config = dict(
    n_layer=15,
    d_model=128,
    n_experts=64,
    experts_per_token=2,
    d_expert=80,
    d_shared_expert=0,
    activation='geglu',
    moe_layers=[1, 3, 5, 7, 9, 11, 13],
    router_score='sigmoid',
    normalize_top_k=True,
    routed_scale=1.5,
    balance_loss=0.000587,
    balance_bias=True,
    router_logit_norm=2.0,
    n_groups=4,
    groups_per_token=2,
    init_std_router=0.0175,
    lr_router=0.000486,
    n_head=4,
    n_kv_head=4,
    head_dim=32,
    vocab_size=8192,
    norm='rmsnorm',
    norm_place='pre',
    norm_eps=1e-05,
    positions='rope',
    rope_base=500000.0,
    rope_fraction=1.0,
    qk_norm=False,
    attn_scale=0.177,
    tie_embeddings=True,
    parallel_block=False,
    init='uniform',
    init_std_qkv=0.0711,
    init_std_o=0.013,
    init_std_up=0.0711,
    init_std_down=0.00821,
    optimizer='soap_variant',
    lr=0.00547,
    beta1=0.95,
    beta2=0.95,
    weight_decay=0.12,
    lr_head=0.0162,
    warmup_steps=200,
    schedule='wsd',
    decay_fraction=0.35,
    decay_shape='linear',
    final_lr_fraction=0.1,
    batch_tokens=131072,
    seq_len=512,
    doc_mask=False,
    train_tokens=413400000,
    steps=3154,
    dataset='wikipedia_en',
)
Below are experts of layer 11 (counted from 0) of a mixture-of-experts language model. Rows are named router (the router's row for the expert), gate (a neuron's input weights, with its number), up (a neuron's input weights, with its number) and show model dimensions 64-127. Each number is 500 + 25 x the weight over its row's rms, rounded and kept within 0 to 999. Numbers have three digits each.
Before each expert's rows: "mostly gets" lists some tokens that are sent to it at least half of the time. This comes from a sample of Wikipedia text that the model never trained on.

# expert 34
mostly gets: " −", " +", " Leban", " ±%", " .", " ±"
router:536507489509455515497503524538501522540492501487546497490527478493541464480497534500516474484517471449517516452519462479511465436480543484508517522510499471503527509476483503543499491491466511
gate0:527501497485494518498483479499507489490523498475467488540527513491493481483507517536503518548506503476496483513505547516511493502473478504469482518502491471548530494488517543495536513514426440
up0:508507462517504458533472494498496500502517473505461494520466520485463480458513502522483508504539486485534524517487533532478471494455462502515493538508492519518506496511493525535502482486514513
gate1:477506553529486454560489510563488517570481500512510461541514489515495514479505497524510515505543520497491502475506495516462486452490495554522495501465509437499497480485557458498456458494469509
up1:473508521531514473485499488500464510500472463489471503491504486499517474514501482520532500506519498516494506450494511522495490499527510451483534497477521533498525550444532504482508474495490486
gate2:539520511513474508505495441523509518508511507462513502526527488566510534487529527489517491529509497501497483535473513468522494525514489467473498486507517560472504531526497501507532444506476474
up2:510517488544498520468501545500482499469494505522495492510567533482509490481485479513524467504537512488474497556515507489510476494529515493481518502503498485509535515498472527482505562518476501
gate3:477528536497460471508493509558538505501495482478508443479554485517484522481487516471512474485496520503525547483494526486503465490459480481515512473521543522460537502507493517508478468526511501
up3:492472475464487509549528464489501568502504482509510513456519535524534490504468533503489495519507515514505517526493522512477483511472517475512447482498485527481468517495561553513488488494521499
gate4:509496466474501547485488499524516477520462502490490516504521463516517533449532460482489562507494456535511490507526500470453498501514529488495526488488529537491465478510500535454511484457482496
up4:504515510513503501474502490488518467451508467471513488516500499469493512523486475503508523453535512513531470494537487480507489537483511540495524535515449521470517512477485499540491517508470501
gate5:525439522514505541484508524533532559509524533514512469508494459484507517487491538492483512546476512526493500501523507468474540493493522497499488452475477489460488491511525509522513489463501485
up5:490530506520501501501515501480534546475478479451478533446459528504540502519508481465505510474514466545472499514512509506503509514493450492515519481491459495531472506522502497498519497481481496
gate6:447511490488465526499469524503511502471529552493509468519533494493479469483456475494543478497494485453465469504508488507489502512478537473515494522472531521514487504499536513541481477496445533
up6:565478475494488517497482534516494502492497474519491531521484486522518547448488521527566499512489506491496480497489511508454485519512542544557472520530484492509493464535541505500479546493528488
gate7:485524495492518574524487502493469504492529490494472516481533530492527532488497497470523497503539543543533485534463503497507556498511469514469497471503467489537522492504505483510468512517508529
up7:522505520484500489518539496530512495512464511505512447506497479497478552522502450475451530462535484535514530491518497498497442482512474481463503545506487510468474508499511506512514539478491502
gate8:512441502509487551512524473475475522506454530546490494515528527534509493518494500541457513516485531529483521516490458518510446502502493505484493534455461504507496499508534497554537497476468527
up8:522528491497504526471485469503515495494510509519495504496504463510480510484519498530488503524456508480494542503520478481443514465517507539492497532526546529491503507492504500528485546505466498
gate9:469524528544472481481449528484515497495527524510554496463552447496503444496485497451512510558493477507506512491493513469520527469513471506513475494524517524533501512526517500492477464504508549
up9:492517473541467480452552492503518466491507474534495508515470478521502486478493475513436495499520516503463529429486494528483496515512530520499519513495471522503528479486480482500484506482487475
gate10:508536477458483533451462517491461521543491455487486492510499555520481494484474461499502498483520466448473476495515487524520471506480503517482504485495538514520478510475492524488462484511471498
up10:510521504543497539522493516511483499515495487504516495517460518467496497476502523475506487469494508489555496521541500531478516453514505505475533502542464500500496482564515492451490510476460507
gate11:486500517468473462511468498479513552526485520496528495544511432509502496470471493499489507485487495486524540533529520478520532499501513538522469464499528507458508506498540555536540482476499480
up11:488513497499546465484504491471532511452462475479502446527476521480501487534469523468546522517544465503501514502519512477481498484505509499535498495462484483496501504541488515523511509523535502
gate12:513549529541528499532517538485512513517482513488547474525517501498482502500493484476506463497524444485510486457497492461492553520497451497545506534493507487512496528529543490505511497478484561
up12:477509465486503469480462495527465506508470498464488488489542507502493519491509496498488462465508488487516492520504500494496539491444477422507461547505507517489538524506501472479499504508478466
gate13:463548467477490470527527479498518472496493460509516491550525475520473559503509506483477481489492505483457540486520521514472505477496503477471499516486504483487561473517486526522464530500491468
up13:520514486512523491528482508471525506541510472479500456494490473547493528501501500480527511513511500522499538495523495502483461455506548493494495503422510505501511493483525501513490491505546519
gate14:487505560492512497531467469507501501522490484521506511514527499505492498508519463471550484525489499481534518444454537477465495471491495457530514536488498508509539519468512483502501462465501488
up14:500518539504467525539507517504541503502448482510514549478476502507489496480501483441502482509533443493492492511511459492470498519527473536504518530528508518467495469509526540513529481519494539

# expert 7
mostly gets: " American", " British", " National", " national", " Indian", " European"
router:488565519474517479511500466534533532501495537488475495466510498489530494473472508529486540486515488493529552459501469512473521464489516474472495486459484492521479494527487463551472486495500486
gate1:485544536499529491515489469532484527494516506478512492508478516489500530483502478476467519547535519477466534508504499497462523490543526475474504506465563519490506501517496473499513454455481508
up1:472469458515524509512478528476503523485525535515497524537507488502526490503510493499492499504531539507480535521521467507458487488509520535470526553545512520481454542480512522520449463470527478
gate2:544531500476516466521483491520510509460500536480468480497531539481521520535460503474494551540482517533517495500485485475457536522513540490509520474484508482452518516529494450508525455430531489
up2:473488502503463515466542512495493533560490467509509537520468532475480482504498497488528501476494513492485452497482482507522509498474486501513481493542478469450501466505532534484525519507449472
gate3:505513482496505497462489445485529484494465531487524503443533523470526511503517431524480504454536517516445496507497524486493534487454495487535496518541492498522523492504475478531491508517488517
up3:532545509529491495501536485507498523487503493527497478450551536500466517518487494562550522510490517529496510520463533522553533510455521535522536483472525504481499526493536514517436492494511479
gate4:518501489442499502527486477513551502523497513457486515493490525514492490471521490479450524486547505462439508483493501498503500495474458498518505515492511544484516513513497483510497463499470466
up4:508520518490529488533481512505569535544502488489525515514555484463497479492470487518481499532531507476521479504504464484505498480494512512531485480496514506519510475500456503529481506459511452
gate5:512486509481515492510463485493514517494471536491509481481460559529486518506463488533469544426528505494526492501474498495469511494469543492520497494542540493494509528536485490470508511508438488
up5:546476531507479489511522485493513484484489560512459480500512486505476509473530516533480468458473457486524503453532512516452522510474486527502487551456475508531487523484478528479470520521500518
gate6:508479502535485523564561503541522522477475503515481500473508490464503503499460506451522506465487538509509462490499556530490532458485494515497506519497506513458517525551498482533473527450498513
up6:566513510494485499520490499455545521505507493487533486464521462543516514533520461487498495470529496515477458495516493520473526504496502476498516507499471529490483505475536480498464508480479486
gate7:494540494440483505497473483521491542433487506530502469538511545518526509532522439510493560520515486517486497511507480468498494429509499488519469530477480546500494511486513473536511508476537474
up7:464478485543509515504511486536491509504475481505477508464542490484479487478509490520554470505454511530466491482513467523504501507493411544496513507484531496474522505459473511479480513519525505
gate8:544502526527491516519447489508516520542458528514519522500495522509485570479501509522499477488512517473520484491490490511481477513530525511429484512439521488528502514551490510487484461503511512
up8:492481499480474489484471505548517449506538423502543478523508488500482495476484522492483501532524516527509478519482503522487510537479498485502479463504510492465478501472517494535513471474520503
gate9:540498510472456485540494476508501480498501537432501502534500489510544497505461503540499511558469540532512500512480532509507485497497540501491490512486459518461497485541481483498472452510529500
up9:539484495463456477467469501466468542521496529473477487516461493504475510508509511472460507509492476471488478504576487493495504509511505535498531462532520486495473497483529522495462480488501465
gate10:527544488509490464528454439510523539491467532485491483453502514527497465473497480499489541506551486516452482498469482471486513523483465503478516488473482554525506521477512490503513492473488508
up10:490441545453514497555460513499519500501463491520517466498509500523501481522503530509483470495489526468522506450527553513463503525501491481482502531526489523511526470517514482553484477509542468
gate11:523503501514492460482508525472526544541520492460497471586525505470493473476466472482472506493489552485494518502476507486479526485484489519521463521501502531508494516537512503541475478492496486
up11:476507487497506519507495534455493512502473535499552476450490471483492482493551494503523467504492492540500520459450534511480453488505515474433489500490521530530477502504505493544530492519519522
gate12:488554544504475482482495513483549505507444482463516450501509506518507519475488434496461491481514482498516500484503528494490520487495513539508534488519496542481509490492488490523474508497478530
up12:506501524494507503518507501456494489516507492464503544533506508471473491533517499551550517550479517521505513500527487484478499530522490486456509511478517461504464518532433468490514495484479491
gate13:542531525509484481492496491489502485504474500500501506508510474525494499514497429497497498483483538495508552498511514484480523513495517509493512463491504507513523546482458505504444467474537471
up13:557480534535483485461515493480494528535510502512479490518513463520475507528433506473494534538545482453474498494509489482499504480520458490468491541497483509518529516450499465508516490479504499
gate14:530527514482481495537476520532532497484474535495497465495489487503479497505458479482467505466545550497447543515494511508465529511474488541519489519544495511531526433492519481460463487478513541
up14:528528503529522495480507469477507538504500542491464478508487477558530552481481472501480513475544471503504474485515474498471505470517497524496476521505504518542550519530498468547493497516525492
gate15:486521482508463518511476515519560490491494479505529491518521508522497485550487501517505493436592503486538499468475477503455510493516525481491508462509479520496514481534506476519473503491476459
up15:482517501531520494485510511507500503530545524480459501538481523530506490481527476444531502506499475540502509507496467524494497476546547513532472472464522547447498458507485494486490506479497464

# expert 57
mostly gets: "or", " cor", " Tor", " San", "|", " Cor"
router:511502514514487507483521464476522491446489451503483502462476487504522486523514465558503484520510541508514495544488486515485519496472514466502520510489488486512507488511525470527485497507524505
gate0:489487470509484511493503527449505507521547474503498489536482544517530502499490472518469527542530547539480518514457492497526513453487487506553520511507525550555494511496541500502522455519517541
up0:526498491491496521502496488531489505437470508496515512466529501501465537517523518482500483475467499460459489514501537530507476547477490514537516477502499520512484531483487498471498517500514500
gate1:525519492549501437478500536525518513484501483494485448519452503499511515544475479505486544500529546495484498522493465473441476490505515478465497475491511560527494530495484496489515464481519496
up1:488510473478521449493477511513481477525519494513498511487507487503474512518533515511498476491508507469510504473464495496503498495528501505541517455525503512502498488506486516465500497496480529
gate2:517492537472487507488500492489504511460488493503510509451485502530518480476491475525467499495519516486443479521479490524504515476454462482552511493491488549508495486511512526547494484514489540
up2:501488457477481522477469509522497515524529496460566506492494540505515459569514553468541472472504522509502477485487498495529506501483525534499475483477491508514499559519476489505501495467515521
gate3:493557547523488507510462455506517466419510521494467481485510526540509522485500489476467491480541529491539477516500502522493518493465513495544523482503517503539538485494536504506518522489488518
up3:468493514479482503502467497552511499449520522555539485517525478484520519484495500494511509499507451533505539490530519503512474509506470466509537507491496535476535523486501506527502532495488530
gate4:505508497487534502481514494550495505486494517479467502462461477527549537538488504529463499513537493512513536508478515497477519475489504480473490472500518522475504522539540486498510497490509445
up4:510495510526490552480511483520518463491532504495463537503487469434525501525517495507502486461496522521502464496536536535519547536535473500501511504467494500472540478505515460511542530490513478
gate5:496476516529502515423511505519511481467473562491517485470489501483506508530495495500480500510499510504466528476502517518497513490505510473466450486500501501495477504520566485500486461452460474
up5:529459474504514493503492512491495489533511500443508512519489537475532515501512538514532472503559510516512504547505498471512488494476465511505461503544494539520464483524522516490513537508536501
gate6:500507472484486510497498494499498540474487524516490478488463533541496493512496479504472480532474551501519503516476532506476477495528477496485484484509528506563547500504529510536489487553506493
up6:514490489511457527507485529467519507502504512524471516536437482482498488471440473494500521475508468482505528511455536513491482499497491514520487518507523443517491513491515521473526505500529515
gate7:505496490483498490453491476494490492489512520506496494535514500494496517517471464501490477490513549490481470492481458520490483534444443494498457502502484500523519503490555488489478532547486522
up7:481475531491462523512513493506464492495467467514479496515509506485504517468494543535516496494504519551531517543481502483527489474479484511522513515524502542529493496480571523507496474477515550
gate8:486510544473506500564535496512491544504473494503526486416502470508456541510492466513498528513498508480547486545486508489525500481516487550504476495508536497514512505499497492495510470487488481
up8:534515462486491502504451492492509558503514511487494467508507461518488500511469489568469473537484537497459490530526491514507496487510515536503506543457541519501446491508460484510450497539527519
gate9:519537510496496488469514511500516559514460545468485484497522517500502494544476492549496523512495535495481522495502502512482496488538493473539477487468544512482487497497505487483475500510465461
up9:509539484454496460520533484490482469502485541477514510505517466523521454493474496503507519500501466525515512564435454478529499524566486560529550497529484483492500489523482496494506510518526525
gate10:504518497501524483509523507466509519483510472531490521524489489510499490476487482501479545552495523530492512545472488541479487513470544512468500495517510558501505467472466457508516511483430465
up10:443524480498488533517525523484490482541484495504564462525479511470501511486534506499479483493497515492493500488486501488495492481482506541484521447465466460522503496501466544477504500505525471
gate11:472506538476515510452447459542516481473547515497493476498518495516509490496487497501492465530524526527521492506476528517486529511508503501514525487547483476507537500484545475466471480506465439
up11:514499536507485505475510493513477495490519499507488461487504502562482484508491484528475478526512446483491485505478478479498526494506485508472505523464580505499533506488521456586485473505520496
gate12:527510486492499527501487525506518516505447478500452497496477444467507516497511475527518564506507523561540516509492467517479530521520464471522483482504498501519534482532492487486535494508502536
up12:455484521493453478489500488463530517432550507526479470515518509492488565540457473508443524525508479506505517492455499511482505532509458479468472484520508463512469521535475489511522527533511533
gate13:508490515534484541496481492491560479475476457483468506497468474519475472492492487554451524528528492463500501512485535487522513503485509548537499520505528486477458514469525473508515508509506522
up13:468509527465533471522521548513514494510484510519500524498510532508478523520506500512491544499500553509491556516547548500549504509502491467503477513488473520507452473515508547484479501536482464
gate14:524486474504492539494533492482538513439481489550464483519465496485485514495532507491486494523487511495473477542498483482489519479502597522523499487493491465513534545514504470499461507517508568
up14:511455504493473525492517514476497499483513490504513497474497517515499513461503495481495465450554452486475485519493500486493531540547515478509496500529512446510515515503487467537492467488517544

# expert 61
mostly gets: " Simon", " financial", " •", " technical", " Det", "ancial"
router:504476493509491494517486444550477507528494517535513510483490507505448487487529494550540478499528508544494483504497478467481533519455487502499474536492486539486507499503482525474524556523493471
gate0:515513511507543493486445493498437512507475503495506508465473500507512525487496509479515507501470492495460495503473476470523559508495511475543512507476495495473522490546561523559489518508485550
up0:498493521474467548450498468529470498465509459523485491523483507483470483503504518532531504457505498508455530522471467489529509473467479503522484509473517494482467468527502510512489491512487518
gate1:463498491480521461546507451539501563515470455514511443544509502469466526499474514527512484499504539458521486516482533519523509516505463500483504516499539476468545493512542488520461500472486483
up1:567500558514505510470543544505475481534550535462450495463525472482504519525525477487510497534457491502536471485483475491533488457506509511503518475465508462471500472506462496496490506512503480
gate2:499517545511522503466490478498488484461521510495504488500490473490460495495493482508532517437501482462527488506498500512512464447539543481503517496557483509433552503524519495526497507489487486
up2:466529456537509466504509499493453489497499477508509485535512545549511507481516511461528517486496518526540482548561485513496492528541491492524493515536517506466528482502504519500547513456480540
gate3:507487503483498494507478495521497514491516490504477483496525478470493517484483498500481467518515518492508521519479494492527513495483512478434523470479566550506512497554544487502452459454468507
up3:501450536504463520495488513468502507494536476481526450507508497500501503490504496453440505548520509519485480476478472509526456474474493516493445485485499510542516444499509506522460531477508511
gate4:450520501504463477542506446551488507470493516518487488454504475502475502498544454504481498555513520528499477495485487478521485474468518521535480495497508502510539490512531481487498469494468489
up4:489478528535527516521485498513496467466465557535501552469527468487478474496524532530514479528493520499494494518498471520485564497535512537513503529455499521524501474493476504514552473545520508
gate5:443518542490524488496519466533485506527538479511498478493538498521498497462498486504494546526511476515501571544476499481494501494523497507518462499458527551512519506495555485473495473507528497
up5:471479478490474531486513493462456513485499532501420477480497513469503485483484464476504546507536495485474469484503488454491509488504537517488490519519473461514524507454489531517468474529499523
gate6:492548475471499485485524492493486522474524515502505466489491530507475449495517470480500501514511570549501522490482523465457509483546503500475496490459504506493511521507537487477510498494462516
up6:520477496516465495452523510511496503474473510468513457509466472478544502516470498498489452508474506543507486486512531490525539515459508508519569484491482490508501501534557485469471515544519467
gate7:485484513541489500482469512524481521528507464539496512498473508539487520501494513506499521491529530524488495540534543508501521484516515518491494484478475542476524527511534468502496502478458538
up7:531480524470461519551548484483490457519548509556520468470448488507476502523481482506487478497499498521479555544512551546513497515503525504530509482501514513462500522497519450533493484464502512
gate8:465517475494438524514505477516509502495505484513449466481463494513509521553469514525506543510498539490492522495468505484504496499487517487506515495484505461481492516527533512561505479489487493
up8:470527478520471503509468474509463502457460535518536482527517529533519533515491531515490487491564478472491495477499504511473516483458455506503459468513498510484477493520495468520492504522470481
gate9:513491513530510516495516473540531524446473558473494476501502500484482487460539449464499505485507527518524503510472497525483481474520477546477464497511512539504500531516553491522514529476537544
up9:482482516516483471464515506454523480482533518526468519472506476530523520498510486459493480552500493516536523543491516469538504477561537511478540467552499509548467495511537523472512507546510491
gate10:505506490536529485520501488525500478514485500516476480509547484528477524457530489502463535526592491553502484504474496483487523465495498489508480486503517501463487516504533511471505474495482493
up10:515515512553458507497427509490539474482474558484444516477522510528523472591500501525515470493497491494467509511494512496526497533514505540519510527523492487464467504515465536466494501523510516
gate11:487506498488464457491501457446492515491473480515507511486498476557505489496456495497482512494530512476485490472494568469471499492496501480489523502522512550509474540459548514528506484526448552
up11:479513567558524520468551483471529510518517517485490566516474491471440504521475491520503497499529529507501544495537534524497505538508527530485512481537497493512503537489483508536481501473504481
gate12:501477514495482502479488498526506479483490517466494501490509507525433506484508428474500504488475474508502476474489513525537515468499486477503480488504501514511496473516502523558476514507510524
up12:483527448502571483485495496483447501528520482483455502553472472517496494518538501478522480447493522489439515508524496481483491527517480512519542497522528512450478502488478489526499459506519495
gate13:481546522513508469505512516508483491525504502520455454499476493483486545501493470500477518497509528505510483520450507512458488509504502509494509494506533517519494481540539480491501497513493512
up13:501473466490467501476506490494516488476502516519499509482498492422511524497507489504529522467534504509454486459488514496496515466484505582511525485520512550440484480503468529465484495482527499
gate14:523433470516531519471503484505482478508511482503497471503467506511492536476497496476478501493491479505503515523478528457502530490517478493516480522481533521528451493513515490492504535500489499
up14:506532484478494487551501509508473463516504500477520492491484501472459507490489523489515500492514474487502481486471531502468510509494512438490501432524498544484500511489520494447498511484510522

# expert 18
mostly gets: "In", " ", " manufact"
router:500506532522459510539469496468531494478516468505452518489467473474510560492481488496500507498478476485503519570462487539489500522483513448511486453538558461497482504535506461503512482482514506
gate0:481499509503565446515490489499490484456462459507516479501540475494482513522505491458514470526463494483502533543451502521453501494513486478475458486456514517530511488516496511522492485467520506
up0:481467523477513501485518501468455496493522520505448478494523517560471494486516504534509519461523504525474505480510535539494510465499530508497508533520491486493519504505469529491478533476520481
gate1:517516506505496510496514487448532509487478476477513517562497475551513508522472461467488482496510491494506477511493512435504498476522517510511474494518493537487506512499554536515479494534455499
up1:491465498495449465517479484465532503495497512507476484463479514526499492481498463466507490487490470502508495545497497488476469519474496510512465508552463507525513507516506483486533474466539486
gate2:509521492448501492502443495475472504471487457496475458523494465544483506534464497474507467539512519468506547555470514503475494525515535479493487503476526483520467521478535476505485480472538534
up2:463486464509488498519542456505499452546487501482524495506487483486498510480554484449538544530475508511505493491489479503478492453493503502527525517539513486473562476507490472557521499524530498
gate3:511496486493487500498477475478501533511486483471470523510511472431487517479500451495527493477491516483448550524490526499483509501501512472484460494504486488490488534574528547520543463465472540
up3:498474505471516496515527487470530478483481517511447526512489512507493510527475462501494566509478490532510527527480483496468479533471497486508481458523511501491553532494483497513487498491520501
gate4:489470495563521489529435476482523489473484530501499465501496513487474484467457457505500485527505496482481504504463502516488519480453489515528473474493521523520493495517508526538515498487498512
up4:517498506549483480508490505511529491438491483491492487524407470520495479491481505516493496502498495461526498516506498472490477505501532516531462482510517467447488519501483509512484528548519513
gate5:483490484501470539475468489476478467482517563473469484471534519501520507517466452507526515514490472460472528508492476501533493510472476483530541490513494513497460458552528493520543487501490517
up5:538490527480484516505528510469513516491489470529478455507427493525457520497490541531484522518499471480553535529533486487487524508498448519487481458533524497520457502523470513479482527492486533
gate6:492513507521511486481513505495517535510495537513503491492504523509512503488500490505460507531532466534445505535489486484497495500486484479499471487517490541498511472545507496497488495502508544
up6:516462507448503548505502465475543541527479524507480511495520499510500463514488532475470484486511516517478501516501512530536530493502508491464448481504479509516476484501475487497503509475455517
gate7:478520494474446502515483482522523437483484486522469470544503497461487555484486513496476514519480472431481488474463511512504503486485498490453513501515517458475488453524561487470494468497473510
up7:534513512485488490454511507519536507488507488502468479496521500475496506495540474435517494492502489494538515480472481538541560480499514517454466530483480533472510517502539518527478501513567452
gate8:456461557454473498493479511496530470472533507505467542495509514520506537523498469504523522496539492477503518538505501489491489485524525490478476522504509479502520538564504468493524500492487543
up8:467470502487498467453478501510512484492502531485466475493502492473463525470499494513520550517514516468506525513522504448531495484506537526494507524502504515491458493477478498472520490493499549
gate9:502503530495497521479541491472468510467503523502531480509556489485533490468462471496530510495483522513506519482488540552479553502494517487513516491474475489498504481509523515518475470455536534
up9:481487506473461489502496473515509467442510502493559498519520501482487445501524506505550513490554499505504481513518503470490495485530492518519503477516489537520486503522454483480467524504492496
gate10:518490501496482523483482501464505530501459454469512469481504461502487511443509481519512496521491546500491451518484485532508496507522515508518465525531531495500554460524558488554527488509505555
up10:502488590537496502471511523477480526495498482504507499511507507492476544509526511523533520534511555548503491492484492535514527495502523482508466480521499455487482511516538490515475511492522554
gate11:500491510526515547508498483495492519489500506498531494549548526486517489493473490474510494459516543445482459508516538509493518502500460504500494511466503500514516489529543495521491511485478520
up11:471526512510471499551500489467480494519506466559486512495507508463469484513519528498453509492486521547499498533488495473499488440461494486482474501521466486500521470488514514528479534487485510
gate12:508514558497481496477478511489483460520525517477518442515493502501466519530493508487480433500516516489478474506444536480506536523515503477493435485457475466464522513508510502489506512475451517
up12:458451521487508493497477477529564515463496536488517461531507454481474512473514508515462520481478502435500530503497452531470499476484510533482500482537472516471445496514451521549502499544477501
gate13:534507510527444537471473496488506482495452481483464489502470500493503533486509462449492487484512499531483530517489495498495522480506474516560469513504519507505512502495506483502480480508460507
up13:490552469509484557506544460546514497523488521491505499502520481482544476498469469485509519509499490493463525479536512534495527515531500486515476498519500544488482531485470492463492481478481495
gate14:505527510517506492493497520491537517506499524481474496478518474521520515498453501462527520525488480479519506512489528473472517492514557468540472471482479492521448530550523472503526471458474525
up14:523490523492522435498500492526504515485502518526478491443470483535500499522507493509513498515489514490521526482473495493494549520508492502477448498497479532506412514542480480522488499492543453

# expert 42
mostly gets: "|", " ass", " res", " cons", " En", " conf"
router:493487462513514495551482451459526482520507484516542497488502491556503547504499500528458500504494499471490530481490514501470481556491516486472513479455460499510522499480526505535498475527479479
gate1:475546518483523483515475480496528539494484501504504480550496506514467512509478535508505491495552512488479506491467507501469509492520488498500500495475504497491520484491551515559512467500470510
up1:499506497497519545521482504506489494466469486508510516507471486478446507498475475484501532473525487506523472467500491529516464517473462495444497488503514507512507491559506490507482521507515470
gate2:487529504533505539519477476458497477519516506476554447514501489546504497495481506518499541551479507523499497497519468487506503519510496512524503494480497492491531486526533503496470482507481490
up2:478486517546508505480490514513465469541482547504468456475513504477525501468474470506509513482472487486494495490493488527479528492495507524478484515472498520465515507476496507469536487528520529
gate3:496517505513496499530473498499516468518496536486464466502506458551492533485497446534449517491476501485469469514468521504480515563491495477471485536511484512486553491502539491534498480534469481
up3:519559470494494483470489486512522556502536517540471520499512461520484495490483491508549542500488455471484570477451507455475491529513523499487479524501497540464514471517514483509492475501518470
gate4:544522515492475518536492468433521443518498500480541489512504513481496504455521518490477483528523522523496534479475479524510503490474470482492474500455503513506505474502496494528495468508497476
up4:511535516502551499539502526495455524557475527495490499470523542492461512517491528492544474516510488508503510523486474506534510499487499465510477455516518511512455520467502505456486470489471522
gate5:480489486521502473502487481521519485466496459534500496495495457576480468526555481484476512495538510509466535501476519514455461527477509490461506513499475467487515512511531506487484524503475508
up5:528537506499501502505474482466511519527523504516534496497495494531454480499513463540492489451497475459483511513527531506468546523502479501499499475509463509476501514498465477449472483466459488
gate6:514500508509482471558478483484572511499447467510517483497512509508476536510554491507508497470495516481483521478492542484520544478495482495468452530500516488530493483516494504546504476541458465
up6:524522493512454508533536470457550545476475471462467544528469471501466502507458511523506504480484487450531508529521528527516535513493523525509466461501485514497497524482466486495501508498494486
gate7:513506491480511520509489503462475496519493514508538455513488481504484533535524468514480507559498481482485527490522484506524493519461546464501488535503502526496482486499504540513469450482517535
up7:480490491473469480466490468502467477480507495472529506456502513502512499474489496544463513511464539479466511511550553473500496479518546515529492494520476489526510473497508478575517513507526493
gate8:488523512488518525502497496523530505507469484486540499469481478510498532507483500481476501500556565457466499516488485479515489528488509499518463519538513498528506477504482510523438486505483490
up8:491516495495484496504461520486478501502532527493469472484495510532509484535475497459466476482548539492522491479486500496514460494508483442512495475525520508522567500488513462486455503501473481
gate9:497487471536458525506490548494497498502507534489465448521511483495492510528503494503484526474484500496508559499517510451525486497515481520459501502445514478492530522460503522500504431477512467
up9:494534489519528469501478529524505478548466553506475506496523550513468532505498479476478498485523497468522516488445489469475526445507465552501483469464483482468500519483509470512522503496450463
gate10:521505499508478497546504489470548498485474504522517478487496472492489514506460475491454483506490501500476497503528535488522478506486461512499494464476505482491519499512525505544438482546478450
up10:530550479530466468521501500551527475481502521561480492528490454552490523496498490521504529492521499500511498501489492439538516502475483463442509511498544516467530532483499525472512493487486500
gate11:513533508522498497495459456484492523520497500487447496533484514487471510532484477490524523544488519513493539485495494465481493500524497504523502498493479526489534513510509506563495502514501551
up11:506507528516516503545472475499512573520518458522537495456496505486430522514513510487473517479464479509488535491510522519515508504539507486495489517498524511472483508519533502439533466539505465
gate12:434494485484517541449497493499512523505523494513519484500510501540520525568463496524456517531571501456484537487494502521493480524547461485488485490499493458496507485496523515523503437526511510
up12:472506409454472544489467486497505501467520478502476506529466474502532494527498464482486540493519495484492492520501520546493517467513511535510540460529496491515487488506481524524527451480521461
gate13:463502468540474491472467480503545482508486481543518519515482515519512538476485469520475518518480544514460504480480507497490486497517502509539556482513463519467529491492546522523487507531472503
up13:477502480564489526437474478515527497486551505485508504512493500455506480522542501441512501502549513514479533488463521485491511478481464509488501480521511503490444509511495520559450492493507486
gate14:481509478505473511510491466502488469504509479502510473534497496486473536471460432486482488486535542514521511504492507499479520550479502532490472470476522440464529532517462493507491474496453490
up14:510517499495516533540496482526470515533561532509471537490482512483513549489457548529508476502497506519437530528536519519483532501533524500526494487492487574499517483461528518484505496482505478
gate15:509488502495481510471442494491534498477470491511561496518498464502477506503495482488469502519513496523491493526478527506440462532509501500498511469520477482472509500528495447497468538482484479
up15:501496537497551481486521505503496536514530532512473515486512500495511466554491542515499470501509474510473478472509510508491521473425524492504532493505464518494576504514477532499491515475496509